config = dict(
    num_hidden_layers=18,
    hidden_size=192,
    n_experts=64,
    experts_per_token=3,
    d_expert=48,
    d_shared_expert=0,
    hidden_act='swiglu',
    moe_layers=[0, 1, 2, 3, 4, 5, 6, 7, 8, 9, 10, 11, 12, 13, 14, 15, 16, 17],
    router_score='softmax',
    normalize_top_k=True,
    routed_scale=1.5,
    balance_loss=0.00045,
    balance_bias=True,
    router_noise=0.1,
    init_std_router=0.0112,
    lr_router=0.0032,
    vocab_size=13750,
    norm='rmsnorm',
    norm_eps=1e-06,
    tie_word_embeddings=False,
    optimizer='muon_variant',
    learning_rate=0.00207,
    beta1=0.9,
    max_grad_norm=1.0,
    batch_tokens=65536,
    max_seq_len=256,
    train_tokens=433100000,
    max_steps=6609,
    dataset='wikipedia_en',
)
Below are experts of layer 8 (counted from 0) of a mixture-of-experts language model. Rows are named router (the router's row for the expert), gate (a neuron's input weights, with its number), up (a neuron's input weights, with its number) and show model dimensions 0-95. Each number is 500 + 50 x the weight over its row's rms, rounded and kept within 0 to 999. Numbers have three digits each.
Before each expert's rows: "comes after" lists some tokens at least twice as common just before its tokens as in all text. This comes from a sample of Wikipedia text that the model never trained on. Tokens count by the router's weight.

# expert 1
comes after: " K", " V", " H", " B", " G", " St"
router:552493491572426503473452514452551568554485547565432449441466439517564501582484477541512533503518438467567550443402510472419475491499482532487535430535408563429447578553472402467555523523599480493560505481471425526519535504554558561523612530469520571411480545456517551441427482434466535580
gate0:482482461438501476499507533466435608519501451531440498503360600569596485541533479464506532495476483477592459590530524507518406528515457444476506556492508522455499466428404504414540555558420442467487461458518512501485539518433471446507532511471542463551478506625529524495445460460471457469
up0:530524521480423582558505495521467521433480458468509513583503567550506460603425553501444522524573473461521482498500424501575501468556465439504456452545479557493542539510549458521516490458502467450525480406463508442475497464581414505495483521593478482618509471379497462510532500616575521418
gate1:526526506490506515446476546501498573502540521533557528470505507469482454489467498622427586513469514503450527550589464543482501477518580566573597473617522382472482541512464539550512520580508475409539440583455483459501528394510611528499476386536576584425495568447436473523471470537476512543
up1:442487443427518470458448524458512532517556502411594540522444541532514537434445435442465560484536548435566406485528470543452513538520472455501509482465516498460488523495423434585485448533498526504569470448515556527540562571497532443357535479469541555503495519592502495550467586494502546534
gate2:541499576497520448454468599509485519473408565428564486538491440613503475497410509527493523443478526488513506531485540447499498554486492496550452471518433462493507466499557514528457481423520458540398528554474648485466569531616471648413521530503518455469494506571382540517443531526489552591
up2:551506554476561428555571481454562517480599452446475438478541510528550533569585461493508508498532475579439459510513455548482472503513466494449569436562474495464434498451533479411571519425513471402526485444509521566553489582492505551570509571453447571566434425443497550500539497602509485437
gate3:369396563444511513528598479494453505560394462514497529520529464518566599475491502521490506506451431438549434429505445351477490503521412507448525548544520552420493521543507470590440525495477372535557373583472509500533507614491356519596465384497447530506488467486408509521546490514493549489
up3:533521450396491528491449552596431552472478431508478496479481435544535439430437490526480554437485475564461624525477559484601535466441537447522512542374467507524495454508565542526504514473529521496500516507492540502438477461455539490505478494542516549605430464485560513567606518514442504499
gate4:565551550459505465384442553486442466493503543602526556520473574515511476542470506514364539664432454542542492413476531448552547479507519503587527472524537515460499450413540521416483534487556525511493556537556510467504528453579453492461444411529445413480407427492560463488572423520460518457
up4:388478530446480537519495535528482557497421549539620359446462484580525522468472476459527475536461545478454498546487419457484571441483527514553524550503572490542510520475430497514470508586500492573462406534541505530504551390466521407481463462534515502508459539457551524488550458450519506460

# expert 54
comes after: " is", " as", " with", " was", " in", " of"
router:541488471529500383453502454542408516536491515503474502526418434467521384489580513580520474509597515550441517437577546525561505517483448527491600472472618538579487483606537487501497516563584513553422460549491504528461546583520441533529528600561506515569567438440468469554500460467422464574
gate3:534435521502549457460518549505431553444502563492509571496492611516532438553468520469493563499526520524465538483459536456464587558522540434547419576421556486531504395498535542484479472458487444405422476452547519538419402513423472549556440534482436539474506431489452516456568522525525460559
up3:449461448505552583468506446552605564515455425556573470501466461585565480560485452553509460472453446482499542534513453469635467523515483535502502517497560452502558415543501439506488501520540415516540440505554487515484550519470564531540541476590448519530461545435508504448491510478522497473
gate4:479500464492562425588542496539429511519556491454441407496465465461560477503520418431455440455509488543489526481432509417535605498492466536470435486596492445515592529514395484537613496581388491478528453454409567520503405482465521531521562490500432573414540483521496517502516505457478608457
up4:484535420466557577584435559427527437460531504442471444491452528478450500484398477477522464473579508384532600490622521546528561510567449538527530482543445518532472514449474430435478430484540489436565457386525467488647459438470515468490470543457563514487453559592531476502548565518578537412
gate5:457576425526568510544498463541495495526443562482613415456523576470448480491485358503485536413564496543512436539502427517409472436466449376537541540427595412468551560583533523557430537472521520457549420599514445473503452439619482548560552451470660552503540449559503542481561560478539515505
up5:500548483417483455541527581567418507566535433470542542457495454394481512459459429458389448525473436457490587445523416506436589521629513607532449507548530543539473498557457523471483487500525465568424438412533362499468525486451479463556505410438433614535480535528593493483497500476484426565
gate6:512500593484474415556633509458456456460528475579506431476593477510447570546426425518449464495474513512524590452505565409475495497523491500504553441495510538511539516516530494459546479538482441475501492590501463611503483404554449500571433519532536511454469471519567441469533582403515487537
up6:525584441503548622526416453548487512448476490545470521564503466433464488519459535477488513466514532465491454470450437570519549567427485496489421545377499533499479477479486557450435597480534539448589513510549361435461483530531499460534557523447506426533455420451543518473478404441424429502
gate7:491543492565491597433488529492490525589432591488555499515476502557475585418445545474475477373456563497478475470619456569589502512515571446581544438489549459497477532494533492471451535348542485560458449495525497422579614394451493466538510485517508459481511473547530492420455504400401506539
up7:518437524461463523437563488474533551465560489483404447519518510466412479409518549516480528503437499454450502558504400535491536550518466483505576459595435597438574461492444510478567494489424631555495451481417560504455468506498510576464453512497548598521484451444530482475492519425479510488

# expert 26
comes after: " the", " a", " of", " and", " for", " in"
router:518439493511472485496452384539422545484518488575430487524491485390516463469512416506607432487441490549430514522534578499586526527568488561461526538534526502410469447452475541498516500473473477471467484548528551454488513490416350462518426562549517431566536452450523573590629458473485596434
gate0:519475507530525478588437458512532479460489502511462426502545601472450514484523393457505477431523524552503483523539557560469527466530425543457530522523453486487448421500378442510579456566518459563439488594516541485552543437520400527566528498614546435485518445453530489615421539484478507508
up0:476470550610517453504497503509525520588515480460547602504540517491494501476436580504567559483497465443480489408491501531449561579461497532558446435441412421476515487482484479458479521486475415484587537508423516607502413416477565557501479544462485383493572544566515550377491484524581458576
gate1:486500476556484461528477404540515545483523491517475404514495426568536418473480530432473509514545494418452455592555464414501572561572412508395524521519498442492474603411540537454511442410471397411432481518533452523441503450485570580492507533489503477411524612508409593525513504532487495473
up1:438538587533398558454588531545561452534491532500586472475432534546494549540523529484590539540476561445483575523503472431576405469419498491516518461543589541502506467459519520487441458412578543508441499384451584550585550526539443510551554514466499511491561578514541517531544411528462570481
gate2:523532550563505476423569563455454521457466554402523539520498630460498513594476469602539490497529503432428507529573509534520489485506509433544581472502452574473514449514422429488414548514521540422431475399518536533532511499484528372523525448473512584494610589429506481531488461566487486495
up2:566535478502557459480463527526518408472509507491497447472486532571538579579481526605597512470529586545462536541522404544416462500357450447508461530523500437541467521450441484528425501469441468507497504523581495579425608541513535507536441433434502527480470539453492462517424498456443381439
gate3:455432476490554468578518539483584446530428543521547576487527519473500431503507535470522425593505446573506529417381422460552473401502439456479439537519545498475516407555424508456515447464456522448503520497474511518454479463527525560561509440512619603467577424479554512432506456535442462545
up3:504335521547598509566504448538547504561432383510502448468524519457464605524459483469521459426493593516507473563530546533506443516437554579538416453475458445575508513548534508450511427435498451436587531473493477476400419529424476483524401597548489427448434524529479561583515529566546486519
gate4:548552409507495407489363547499503435426411572576550486514513479502468566434573483489497466494499467559417459509506548493560570452420433450498543476482488491456465419512461588403478525393558489478562466454457479459480458495429544456536447516517489451557470514500382589424540479512461523432
up4:456408557492478583487440507488498548476541546481502609514497454473521426552469459504481519450542547585528379560468499562461514443468561505438581505500544442523416568585477452531455512512477498487523479449448526465441469532519523480534511558558515509433536614504455436436483407492587533545

# expert 63
comes after: " of", " in", " to", " for", " at", " on"
router:531490486459564550536546519591513506493457504530566391570446454470481465562490579419491496552518532538434497535606472453566556499503492440522486612515498547612551600614575534572524466476563472449470564443565444564505495412471524463509512495474486504536488534535516543597574518465438535598
gate3:481528427541522519417462401518501508442458493514593531512394491528513501519532506592537583572482476535480472433467573480415508526450444516357526475558473579539553547467528465540446459534421470430498466526508558434387545555560533501477536381470535375479523511531485522437440486538425505489
up3:527560554466607600533478573521475567479490457495498470508416436492541567513457517455509491485517423370506471530449408533511442410546422414566553485514553434483466539556517452532499497461527380391444514524408478469617427423537527401524539463505576507556550541494456564573437529458476541468
gate4:517468485567450486395466567413533495509538501581472614515503546493452552583400432529504533509471457480671370511470619539462482464528516463595454466421521473454591490470526495461477443466490542521507468523457491529517517472454578521497435512459511541466485586544491584495541475505506496462
up4:531476463447462477453531631436523588528515451494456501507481452467488614373432509449510676512550464457507482584484500572512465490469503506499501507512436513479501545522607432467504547484501499541554551460562532563582441473461520469491504493569542471580445577470542491494566575600445571495
gate5:505579545514518479455515457565443439402498495545619514512475495459453479548545569510535514567529565507532535493466447468510434535452453494454473488479602411480477444448455369463454560412462549513502511517445502510502523577568504569527510433394574483487491514544403489519527400519572470541
up5:534474450425520507535476481451460520520558494459501475477498551510463457432517487590446431481444477546512461636469529544518447534567538402463458545488594455552455496509499512422499402532526491493547391556514562521621596436458430518533498523525411557537464471475519529493517443430544523446
gate6:487459533439531488398468432433419570537485560438472534503474444432419639452507465519554526551478503478465512451523438496503535538455476515489436518470473520562513537502535405576500476447521476491481524524567449439619586417438546494511502487532542465570451416469439504510444534364523513518
up6:601374596550493478537474509457512521475552558533431479559544571558459487497479547513478447502460541524470445591494559514496576549504497472462439504548487427479453501496444539548426596531478559429582492535491427526522473580526384504570506538486474556508512529384531465473561594447574527538
gate7:365519511594494453565557523561497414575469517495528479506578493545524504613466510535444527584454659519492453432559539577495528494485530463527547474497428555421529484482485554469477448516470493486540464482562451506495506599505461550600540512558495511596383396501413453502542537493492465469
up7:539548459420497347426511466453500525518485490509557601492451527511561457505435556635511528547481505485495487478440619483501576513479543487491509456526587466556536454510495466533513517487597512546576433518552488508467467432590587544458455574535522445436598480443457493488466594496610535459

# expert 25
comes after: "\n", "\n ", "\"", " Binomial", ")", "'"
router:529476578491506532464546482560615472502502451499560547506521427494508441449469598458481608509603498427553499494480433542454494525500493515526519518533501551593506549547392493583559507508442535505508515425468559395467452458444483510475538540513540525501476563571471427514555431654542556492
gate3:388526541556476485446537517624471451483560522613519542478438588483369493583435469537449462520496580575498411490518526458533490443558428539534513455469592499474458485534477486502447482401431458424634522537514542531598540507467441424475546556420382513460462441580474511442467479462569452461
up3:449490511586565555603444548483491531548529477524618496457455513544497593557426507463546482375485501541585463470530523474476595552481542506521523525481473464445518506556497458509485515560515473540550549595501561487504441476527510497531541388499575574422487511573424516534491564520541499513
gate4:465419554646566459556530477506515562552505449492553478491536517512464481546551552524537453420496474506539411416416490497471413470537471530540577475511475449488533544451469510461546450531518567646516565427492430466420438453443471558593474485482543557471604584505502493387478459438424555523
up4:559543565452506564418533537513429455499489475515390493545528450481541555566484499490487494541373551465504465509432475504519523505403568526505462500469527461538566559525524551532481525579546523518556519422475534384523496454441557439599543512458509480565409526499335512520571506521428518557
gate5:497442557504500483523541557501400500469509548389424390500486512468518457490389407407565433566483495543477463508549473550461412541493446527428564500506537468535558610599416526498512557594498518549456534473526450468439490503514488535529539588502510548547511502515489515509474513506561557479
up5:587402606506497452485564494492472489501448513447459543536475455450508567488499419492548570544573475427456508482393520460485534419504563586476449501524504486595510538389545557524565629572489519507476547380428504583581502522527408542464517477413502475506415414471411429435470549461525513443
gate6:592590484419562498485502568528500579510464419448422440472561447570497437473525506615428391490545491495435439520428473485480452548575484593543533489522447471463523456504515509520514480479403442552568506491418543441528407520509543537617490417508487539546442517444465514473591462463565539436
up6:408457511525532434475521546515475500513611575582554491496511538397530464451476405402518525409520560548466526445440491477569475490441531528495372528539465494550545496584515500519495485404508493500436488523484523452443555532480611560427507434502540546494648511513651508506481507427510548466
gate7:453564469485494426493385419513466485466527519499556490439517458388519463498376404510496589470499545495544486530478529429528497487487531505448524543492501631483501463477472535519514566475517450430386400567511512507523521505471541531510501569441460471563560463556522491437489548503513495428
up7:462541384552519476550476508468512500465476448535486531503492580524498476527631540434508573550531442526523591472464533468579453527405485554509455542526456418413476587449544589481512547470578482451492549489490542493472499461431525467519493519430441571504515554537503396503411544519486469522

# expert 51
comes after: " S", " M", "|", " Sh", "M", " A"
router:510504464507579554564465521487520515436436492518463522524587588486621448466457467480540553503490522413504450466468534418543434518492510530469441426480524552517442515592500506529503448503522510468425451484481442482516490432417516440561591404422564499458492462559584553487421497541464393453
gate0:563456508457552469533548521446474427496387456481450590465504526489449552496533519485434456570447500582432461484452523529431540555480456569491556569538410435486449499505616424542542506482493567555471584558543458601455463538461494457494517483410470582578449548579409505492480570467574515464
up0:437394412542478500564577503552566486481510511460484542577443515557509516495452461444595538506519511489469573532560570476454451580574436464422518484469477524567437552594604520544547496499523493496539514455564519446491518403630480475482431545456573459564544521552511507507551617443445510534
gate1:488452632450537529502458515563513444442426465593504490492623528498453510436487504416368545400572475477473556499522472480464545478413521472515477501559479479462408439506525468468526466449482512481492427558498469450479477458480506459442551562492471511407468514535489602582516534549525466562
up1:581474536480365490461548510522512413513496521457456439532605489533398533452488569512485452547529375451429486542498567479455582479394508500509598520568505484491504557592506525480491482539469520461556478553517493520491444515534435534512403491486487551477479532465658491492478494533461505525
gate2:600523498491536509513458561513481545449416534556500451478518536443551534575498489472464484517599523555431408494585513538508464361469627519507492421445405450499455486559480606541542434475441497501510559539471491497390553525539526494555485405500424532510396548477486530455506491570510578410
up2:506504485441608498457449504522518505567468466469460525581526475540526521567485479588474532429521601489519587492480551491409496526523544574467481513496495541531600468512448571428490520573501551456420503466486406588554463558507447495555556441504384483577531472588438374542513500510509426542
gate3:564438422499556510464502531563443536518434491421557544496421443546498432489452459545553449461487467500410446490488549468550490484525459456417511479517353477479508520517550566487534523436441512498497590455552527458500504439463539469600465479536560519501490603432491472502469521517509499591
up3:518549460527495514489519461496457557606501470478567470534530447534501470476443589416516573508558603512528524470434587345523487419499548469523450509515444508535474495525503563485483511514504554442542520530522441506486499446534394466495451489560414554592573493479452458457451438574475463404
gate4:480504518412540528511502500448476586504536562408478376470467579438593540572480582521537553530591543479476457422418451486470559535469493542513482488444580568472428488462608492484502518453563579549395419541462475467501490418529481457532521475518460521550596483601551520473499497480492517507
up4:454487520467574535500366401454587529494481525512519438426520499456526543497468474504535471517628537519517438492465434492394482457558472483542526518512445466498509505473537473548532530554589332393512477478421577519418474496495406445500520530609481532572538501602551564519512506429476546495

# expert 38
comes after: " was", " he", " to", " and", " were", " also"
router:497495564505523470503469493549554582531528413447544478508484604523437558526452475515471455425505551473524536498525446611485527472502557570431500596490479507422498488546466482542455552523488520452523500527504441448433503516566514438477375513459349443497480570573383385506495540421489506543
gate3:483570521520530487474472442553457482550494408461487473521445461656438424502533545532495515498439408503532565579529386506495534502482567542542457505426522395491452428630464488429456544461448537482508490556487534412501393522378502575535413547417520373550567484505473483477468478398561425487
up3:460487501450582514477469525545405469553435469587552348500473446468437575556420455463518569505407493479526503464486443557335545494457449481428406444421494449479598498449440414561583488425523499468539509459495426505495533432521491568505472490472520522392537470508500449617445501483512519499
gate4:519479504412521509492545558593521457456438473411467578539520514455428518525505437518435410500476446596573554503452559510383406524504479533651507531492523558549406470535454435413572538589370517479521502440437488444432443530459501436491460501566549565606529525532453531400495490522499506422
up4:536500592450496507491529527433614569536432522430452486490452549454547551561573477495460458527522464485334492506516498521652464486456479486532482504441480563480441535498414544465437520513453536475559488430489493544437432486431506566387457440457464465457491486467452510457533548527528535543
gate5:526432503569640508447533460445553527450468454475541419436512475529540486597511524462480502514510499492540412522451527483516493476479546540487464454525581473538443512409586500516486521423430505562416577556490560561398552506453530497562499499518445442475450488507469598514459459517542550598
up5:479424530556571550359493493563432507397488519509608532455505468584509505549499545504567563513491497551528446501510451490507491483412485473522532514510501481593556568474477507494482472535585500516530489499544466545388611533491451485462446534435479489428500477484530571548347470572596528575
gate6:485440479520522542536492583547453488528537424566480425468519481545503526439463487513583506404534521415520554451580460528482548563553505495589536478526493591513525506513447527448561508411526441501573444505529360591491554522486529486534499509525474472588534522518490500498508605533507442549
up6:495492539448482537614574422491562474518526530466563378518567474430466556450511573480508462478523552490515447475391511462417436497431438547516505487490496545521589486524490407563490504559463510412560572468463472461546477487510472480433474538582502433542468365463488480496567440424496663505
gate7:509504543568482427486526411603576528549509423528454467529509462488505519508499391478533598476430550394464430506523464594577404495544502502543573484512476394475459594467523450445540495449482546464494478541450431468502518459483473500456526489525469494617553603543486392540529441505450531515
up7:567491444461441563459469556471487441463572489542481403532521413544499539431507553480617583526576436512470551538504521538464438536436480517534522505474458469500553573520493403467544515575531543538486495547553494528439603448515428551449505521520535576499456464466541508526462506589492452483

# expert 41
comes after: " the", " The", " a", " Best", " and", " –"
router:522463556515482513566549434610518449465500485474519474493504568545458554448521566448586561502544445419494488454491585486470473490436405390461577596528526533498450497493535516543580478481426488438385530473515461469477477573578416520481526506542511467483467435479418517450473579592431506477
gate0:491479500484361478443509552477488548587431420507450452493589490425426571482449467568456537571430440502526476612500465542507594529568448494494431533471523469562502585500550477528496555473490519375486560518469476497544427486541594431561515490481455537524560441504550470476580489567505556485
up0:536488424533514491604592426499560528467552487475506522498550547537437441484474492412445535452531522497504500520559535465397475596544537570547552595497494471460499478478423453467459483544496473454508486447539463507466503443561503524472571439465500441419438487530409447469513519522457513443
gate1:533420599490477431471469537491545500490451480510527477567515536540558469451550497548598540523466492561467410543511445461481560437491466401492583449477541403519567538553507484527539533502476507370508530508472439430567504479434481518448531548558538511438469589468536527579529493520502480508
up1:513496533486601427518467548561519523576530460494507482558481445472495481565556563427454519426431466568522498515452583503458472527491567478458568520578494484504480577534463548543455613499513480495495556534460490509626597471517503509599403515518469513531528477514413508512388379568437470559
gate2:584451498582581500509508498553499462434588481438480466486502559464550491521581482492487569450436514451574492485549522617501522428466385482485535521422598472583479486480554512556581389530530443472488496443515462474571513519588427525458549512493497511585445551543562363405510503566493537503
up2:446594501493512506562512464459519484490519407565462358488512589505433519459502503478501559470612532478454566550448492508492525548610576475483513514534459531521486507538544496484420474512559470449412461532403528579485557564470496376526566526594545595540556573501421482550438585486546555409
gate3:518556608554485473537422515517529501450570441496467507495470550417432515505494455439445460439542539444475592465521428582411489520471431500515434499597459582574478550484498500456554593480507520437594445450519535502463377446469458543544504526485451502470488420397480618537471542460479559514
up3:569442544504506535509567412478489596423491458538411599418514524468476444583475580486432658534577573456460495498447501545409547424496479487589444536506432511465474544436492478553531416453578430493411542550410497508457496471509529460456446461463509516580481447541465538534524496479556528501
gate4:591528483485484568544629615426551546514494544492445540607531431492418545614509522479392475431386565507570468505524439449537549578515543582465481406396503464432563542489483539529488504544521448484614488510497496479516622500448539423507476478515444534490553436479493517474447450531531509562
up4:501450442575456503510430425544454415437517426462532473496612515490497515462462468461592481518536446472429522514487421465470436537493467436507486506478553492514499489488523545534468407485441524523426481453560497459391510538553455551488513545463528482555470539455499464552581513461475547470

# expert 23
comes after: " the", " a", " his", " The", " two", "'s"
router:517495500452607484510548551441559514525624478443503481538561475507411512480451555574515466571452473498545544513456524517587578560635558459440411531620584477498491510478476485569508533456437591460481493570465458418574548428537436529578463470518440584576559479472526456471513522510474530490
gate0:389499543427474543429507468474510492500474571476459462490478420472572392493512395508478448538513525480487556596462505554510536497519459432434434496488523425452501530550471499364413470474593429515466404529545498537414567462486418432494587505502490492571472463504474562552453374452442518512
up0:514452496446420530482458554527561505505400607551580425459471583593550574544563489444410475477498485496493448448500507417507377436433475429503535455443532477510503488516585457537522524553544495535497481471407502516448542535569483484523471459443466515471459511538568515533445506489455548523
gate1:491511434554555575593519487405457457532506494540516536535596485429565537564461527459546603573579452501522505511428509645487584544485558475456562450480429486581501503511440526461417433580585550503539543531484495496439594540440548573438553526511566539453566441541540419525487501588486592505
up1:525477485522452566544367545470488596408467527459474442405471463455544457499578433459505544508601470514414485539454523488478437402533579495512444529391486588422469506518526462540347480575461528559507500468553415422481605530477533544513472593498609493402404537601518498468434503512539429496
gate2:476555534495485478463495428479451448407520575440440440480538489510484478444536509516523511598514517470454468505455559507502551417539460562391484422526509450377576492491446576556488454487456492449493618526527452464464530452496383525502532467513524453505382486510428590501501496461610561503
up2:554604572557501549529550459460454495506555458447390522501550524438492560445501506476481486396486416517501484513455491536637494493584460425564379539579555420422566460458506462465474521499430554555501568571468535459563605446489510421566522472534463500491578423439553524525415452507473537512
gate3:512529451501509662523465594500526535469446416485428454504544508525516450532460505504483472523557562499433545494480538533449481592556457489571533530521464484438468675548617497461501431492495494479519522451545523428443463461460458601523486461469611597572407499469415505434393461570539532455
up3:510442575475459366547479311470501475475520530603530504465470513560426470509469469494549506546476504463473507553580427476481519445508432369472489496470427503543535526504507485560496527570516483515490444438441490439576511543551502508499556519512523560487473386487549450493504490458538497475
gate4:495494509454506443481527502441517462452591458454458496487494475393474494521459512498497606451488481453499463476490480501515581530524471531443420450512454479551473387545569452530511659580505479492636533492467456498504529535477563470587500595602570512600587543522512518575605465506495537484
up4:486507513464436495540486516469480474520482522416459409452472490456462637509578534486423547552414482492474591502496500560507523543415533463503526454490486574491436565416508534550413526531577506423481549445512487453438511469504459529502505454518463509501505520521510447669447610458506533457

# expert 59
comes after: " of", " New", " University", " in", " St.", ","
router:452511451464488472481530515531471439517505543452476501559516575548471551590425504448467455445436471483509587506448451561493525588576496445525629482454521502482553510459591557418389587505519411541579493531536522570475578471436473541413505497452453513502416513561504493534536564518473471577
gate0:509370535360372486492652569440446442479478507514495546498547503476400564515482493562440521477514605493518532487418586471446519491484537534483520465498471481449518455514509490475487499600525467515504478530446485426388481458503574483531517434474461519478415553515454502500501466478478449418
up0:588543444488493489566431535563360583516567416514526482502500494532470427486444501511479600486475477495500450552579395508579486409429534477454487442496521422510505501501510490572491536480523628482573497447490418535552530503518484538556542572498440569446553455507526627388537515468484590499
gate1:415535429531476624480501553521454586464588482541379457567495524447543514455517534547494478516492504535446509456556494555457462538564482458482515556473403499508485472530469584359427497484507564473521475466530408462534463543524474557513475480481468574420485489507484457521548561558541463535
up1:500540567507472502564427526530572548453584538458441533576533453458433489567513437492541479541392485525506560530482510418528502584505453549556507461463520448449510398551574455542532468463451509509544619506463391512539553579594491509572538453466589518537495464484529478457498560533428505501
gate2:445540560493454408541493491592462555517500429575483462508505543508568480501465554424512458504522490579438541535487528492395517562479458493433482525445596377431470474535408498435573458419526478553420440561498532528542494414545521586524522449476449435576447470535513413477467481484561381490
up2:539543486564516443475505625477500496543494473520524465509413503506489419541554486511476522461491523508523439569651463543487512454458500539440470457521566446456558424462547431462468534477528558600550477544486571543530467534594513425480522499547534524465475455511402447491465480469396536503
gate3:544550477501538639568500426542459539584528528558490511547560501534506473455601520430543500606499519431445470489581506499554512549615472536552513527495580504405467546557489462473488493472493450403485530491538590461513508511504461413500693485470469549454495472523442437538451524527473421508
up3:524605438537500452563520488521461467517503496503537508488489530437434434546559537386464577435446484527571451467477477502585514498553450467559564522540569473453466515453485503557518474366467477394427562538532540506553440553450433425550534540486522490451489467566495550472499531540450503502
gate4:525370434531517443387490486443537365489549549618519374481440514522507541478582548529490436419401506479521477523515506547529499492561471461588478494546520495490550414498456510487495570522558479423515451422436454537469552491523532540488522417503464463459469487558491509479437465391483477468
up4:447485531529542371379371542444550466503465572588561467570482528422462462451493444539510479470460454448564546417426472467477503449539535455570453443593499380618492473576466572535504440436504558484502545520518547525501511458463484436479508451508490447485530515557371467479492490509513417531

# expert 50
comes after: " the", " a", " an", "),", " or", "'s"
router:478532565589502593608441462474495581484477455480442513515580458540572441508548560518494458464483467521474577522439543506549436537528464569488519445544481490461509498547461430469481488378512535546497574440465411456469436514482563492470468505554480518537476563483586528464422567493558501427
gate0:476481517467430477573439611479495517525549574579496437494530562502418516422513405546555494448565510489418594501387514443501542516505543503466549469478538440498556491592501444446444611557498483440495505534476483450504474549497508496513475540526461517508506525478513510432459506509609500533
up0:530560503432528511516606637411560550488495410476510461517476502525553505394442484467538511495460506483530520579482558497500482539538503549470560405582532598551431482511474534542512672468428483462442528410426377613544466469483552476487451549497497524532520478413495508481498504458449532405
gate1:521552557533457551513487623516492468438564492488445486550492500452477510535520485406571507521540444571540432532519445504520490483516503536356438568520585461441597457438460467649572522498500583550576475511473431467419560405494496525560457536453518359433546388573509559525401459445566440531
up1:458459427562524475521438504580521459461492529494419528460433542499534554471478520517585488486524537454511500505447548519499313488432470584503510580479483488514433420529434481424498451463437438483396499557496439373553652524522456508484539488489504517608410453510517542573483477546494499484
gate2:498467529468504516578519549442521494479595463477508443495506466493582537475538499501457507496490510558483587476357512389504586534503537393526564477517466587558412486507455543454511517467470466594488384532422505434569426515475545512481469459480490513499497441457511498467467485586563429488
up2:435515435493511462420507485475470428485473407428517587484490495519486505483491528460462431478542542480572515489384461421520432523483465457563498475473537444481521589510488571466466474527459414499511424555516595518534567428449546588444474589538429453541418542483496484508447474451486491526
gate3:513477496502488496458441566549537585490535440429636553484502533568503446446516577524476488518421495612503553577585516453557590463544461556539516533534676570493496511546402509542421518465535497493513521593520431495540411472547377569491525485538513485480484447590523432528466533505510538578
up3:409412368473522443491392418529508460493447439477581508465470509558373517553485427438455522500519425476475445492530480562419500427432476481474511490556569525534565392511565608599467488496452489499567452470517461449445489474507497476541492453578470545510539500436538494487507551472438504565
gate4:397465432534487472419459469626506533457536460432540404439521485479515547484489533462560469447448463455496519525456538444434491444506577452525439378557573544564444433547477517451575564589466589426512464576444581501506535489460517544524493544440444602549440391470559604484480461545493531407
up4:433520542478547484555475478501499530497446565461470541511473649469547508503553552498504574487490525562379520462583520536501511482539510444465524477506594426450488502500388419539439487405594506497647483453507538506493442463516489504480425515502474548485536552503531447510505581507522507429

# expert 18
comes after: "\n", "-", "′", "°", " /", "″N"
router:459600514559550528482508482495522510457437477499525517449564566518533504525596441381557477552466490517500610436420485418446463511438538491529491556501541399500547485475421519506539508510547418518485499506390528442497511445528480541610503551514556577539453570425502485600459576492537538607
gate3:463499456498482549491542476522515546521542470505410511480479471470564510488522462482498415516468596553550520487530471467460540429518573544447431480442524439476534497501536454493422466581518593472530517549452548571475535565556572446536504596542531487524462491453531500482480523476405474523
up3:582461428456415487501527427444505418545515387411400521547504503488456519466488383466497488460488527480568506468456491514549582467511594509522501445503577472505518474481488458603554535526483488448476434456477518522532560531481473468480502576494450441415416523499551476498441550547416390435
gate4:560490510448393515467486504492411532530513496474559532517441487546476492441488525509552467472582508554546544556438461514456440501480546553450545555519632528580414419478441487465477516454583526578522472418478533536578407430435534521461508510489567551526472513514527470506470442467513437460
up4:539433516507481619466473465472504542457400421449542538447509461577517524433508521461484506530549490536510564548461502594517485537452554474527514509528478510570492540405450532453536518402526583462518518519583508513545521579370552559505540462478570396546526489604494488512503534544497475519
gate5:530624386373506466481444484462551575603505558499500454544543504522454550444554510492540443614532475520466459549584457566388540543506440493535572500525543526446554523554447493535491517537488526516496588493541493441468471481500438466465439501520471497520658543504499523490445457480566569456
up5:493502369511468505591509497473476452585463477457550573519563406443560519535473507552486506535529591395455506497588527463467449521495431495539509525363588504500538476471457523423518484493475511591496533467569458436433547544560599513490397563480477563476430507454563574422553515517451439429
gate6:500583502524456493375521494405539570550402534393449551584434500506380472429456493449463518536557481472523490444554450378461489545623552472517461539487401459500479422550528461535548496564459388536490406410467469449540423443468481555541454481491455526497516545494453525499549486408541529582
up6:496634473533424576435545541526453520524383551460537477551450502503442495497502511481455474544488552505597557473521437502504605532471432578525502558543415555547465468526511483534463510466584479547404465458535498603476479485488421625464451457474464430562560514451464493478401569483552483471
gate7:582450553520524488444479494452692438497498538505588548573521482481511501456482610491451554416509475515618519506496419504479484413506501395565440465523472564569577526469536523502502453441603478450400500483458566431369430521545542427427509522604424461443570493541483549448495517629476532486
up7:504450445544523460497528421533511502573422473480546439475554574520482501440483445507555557586345483516599489498549565463518462503446505660635521560485516487401521503536442463595519517540428530446467459494462534455510509541490515599521488511468496529520579529448568444486505590489506533445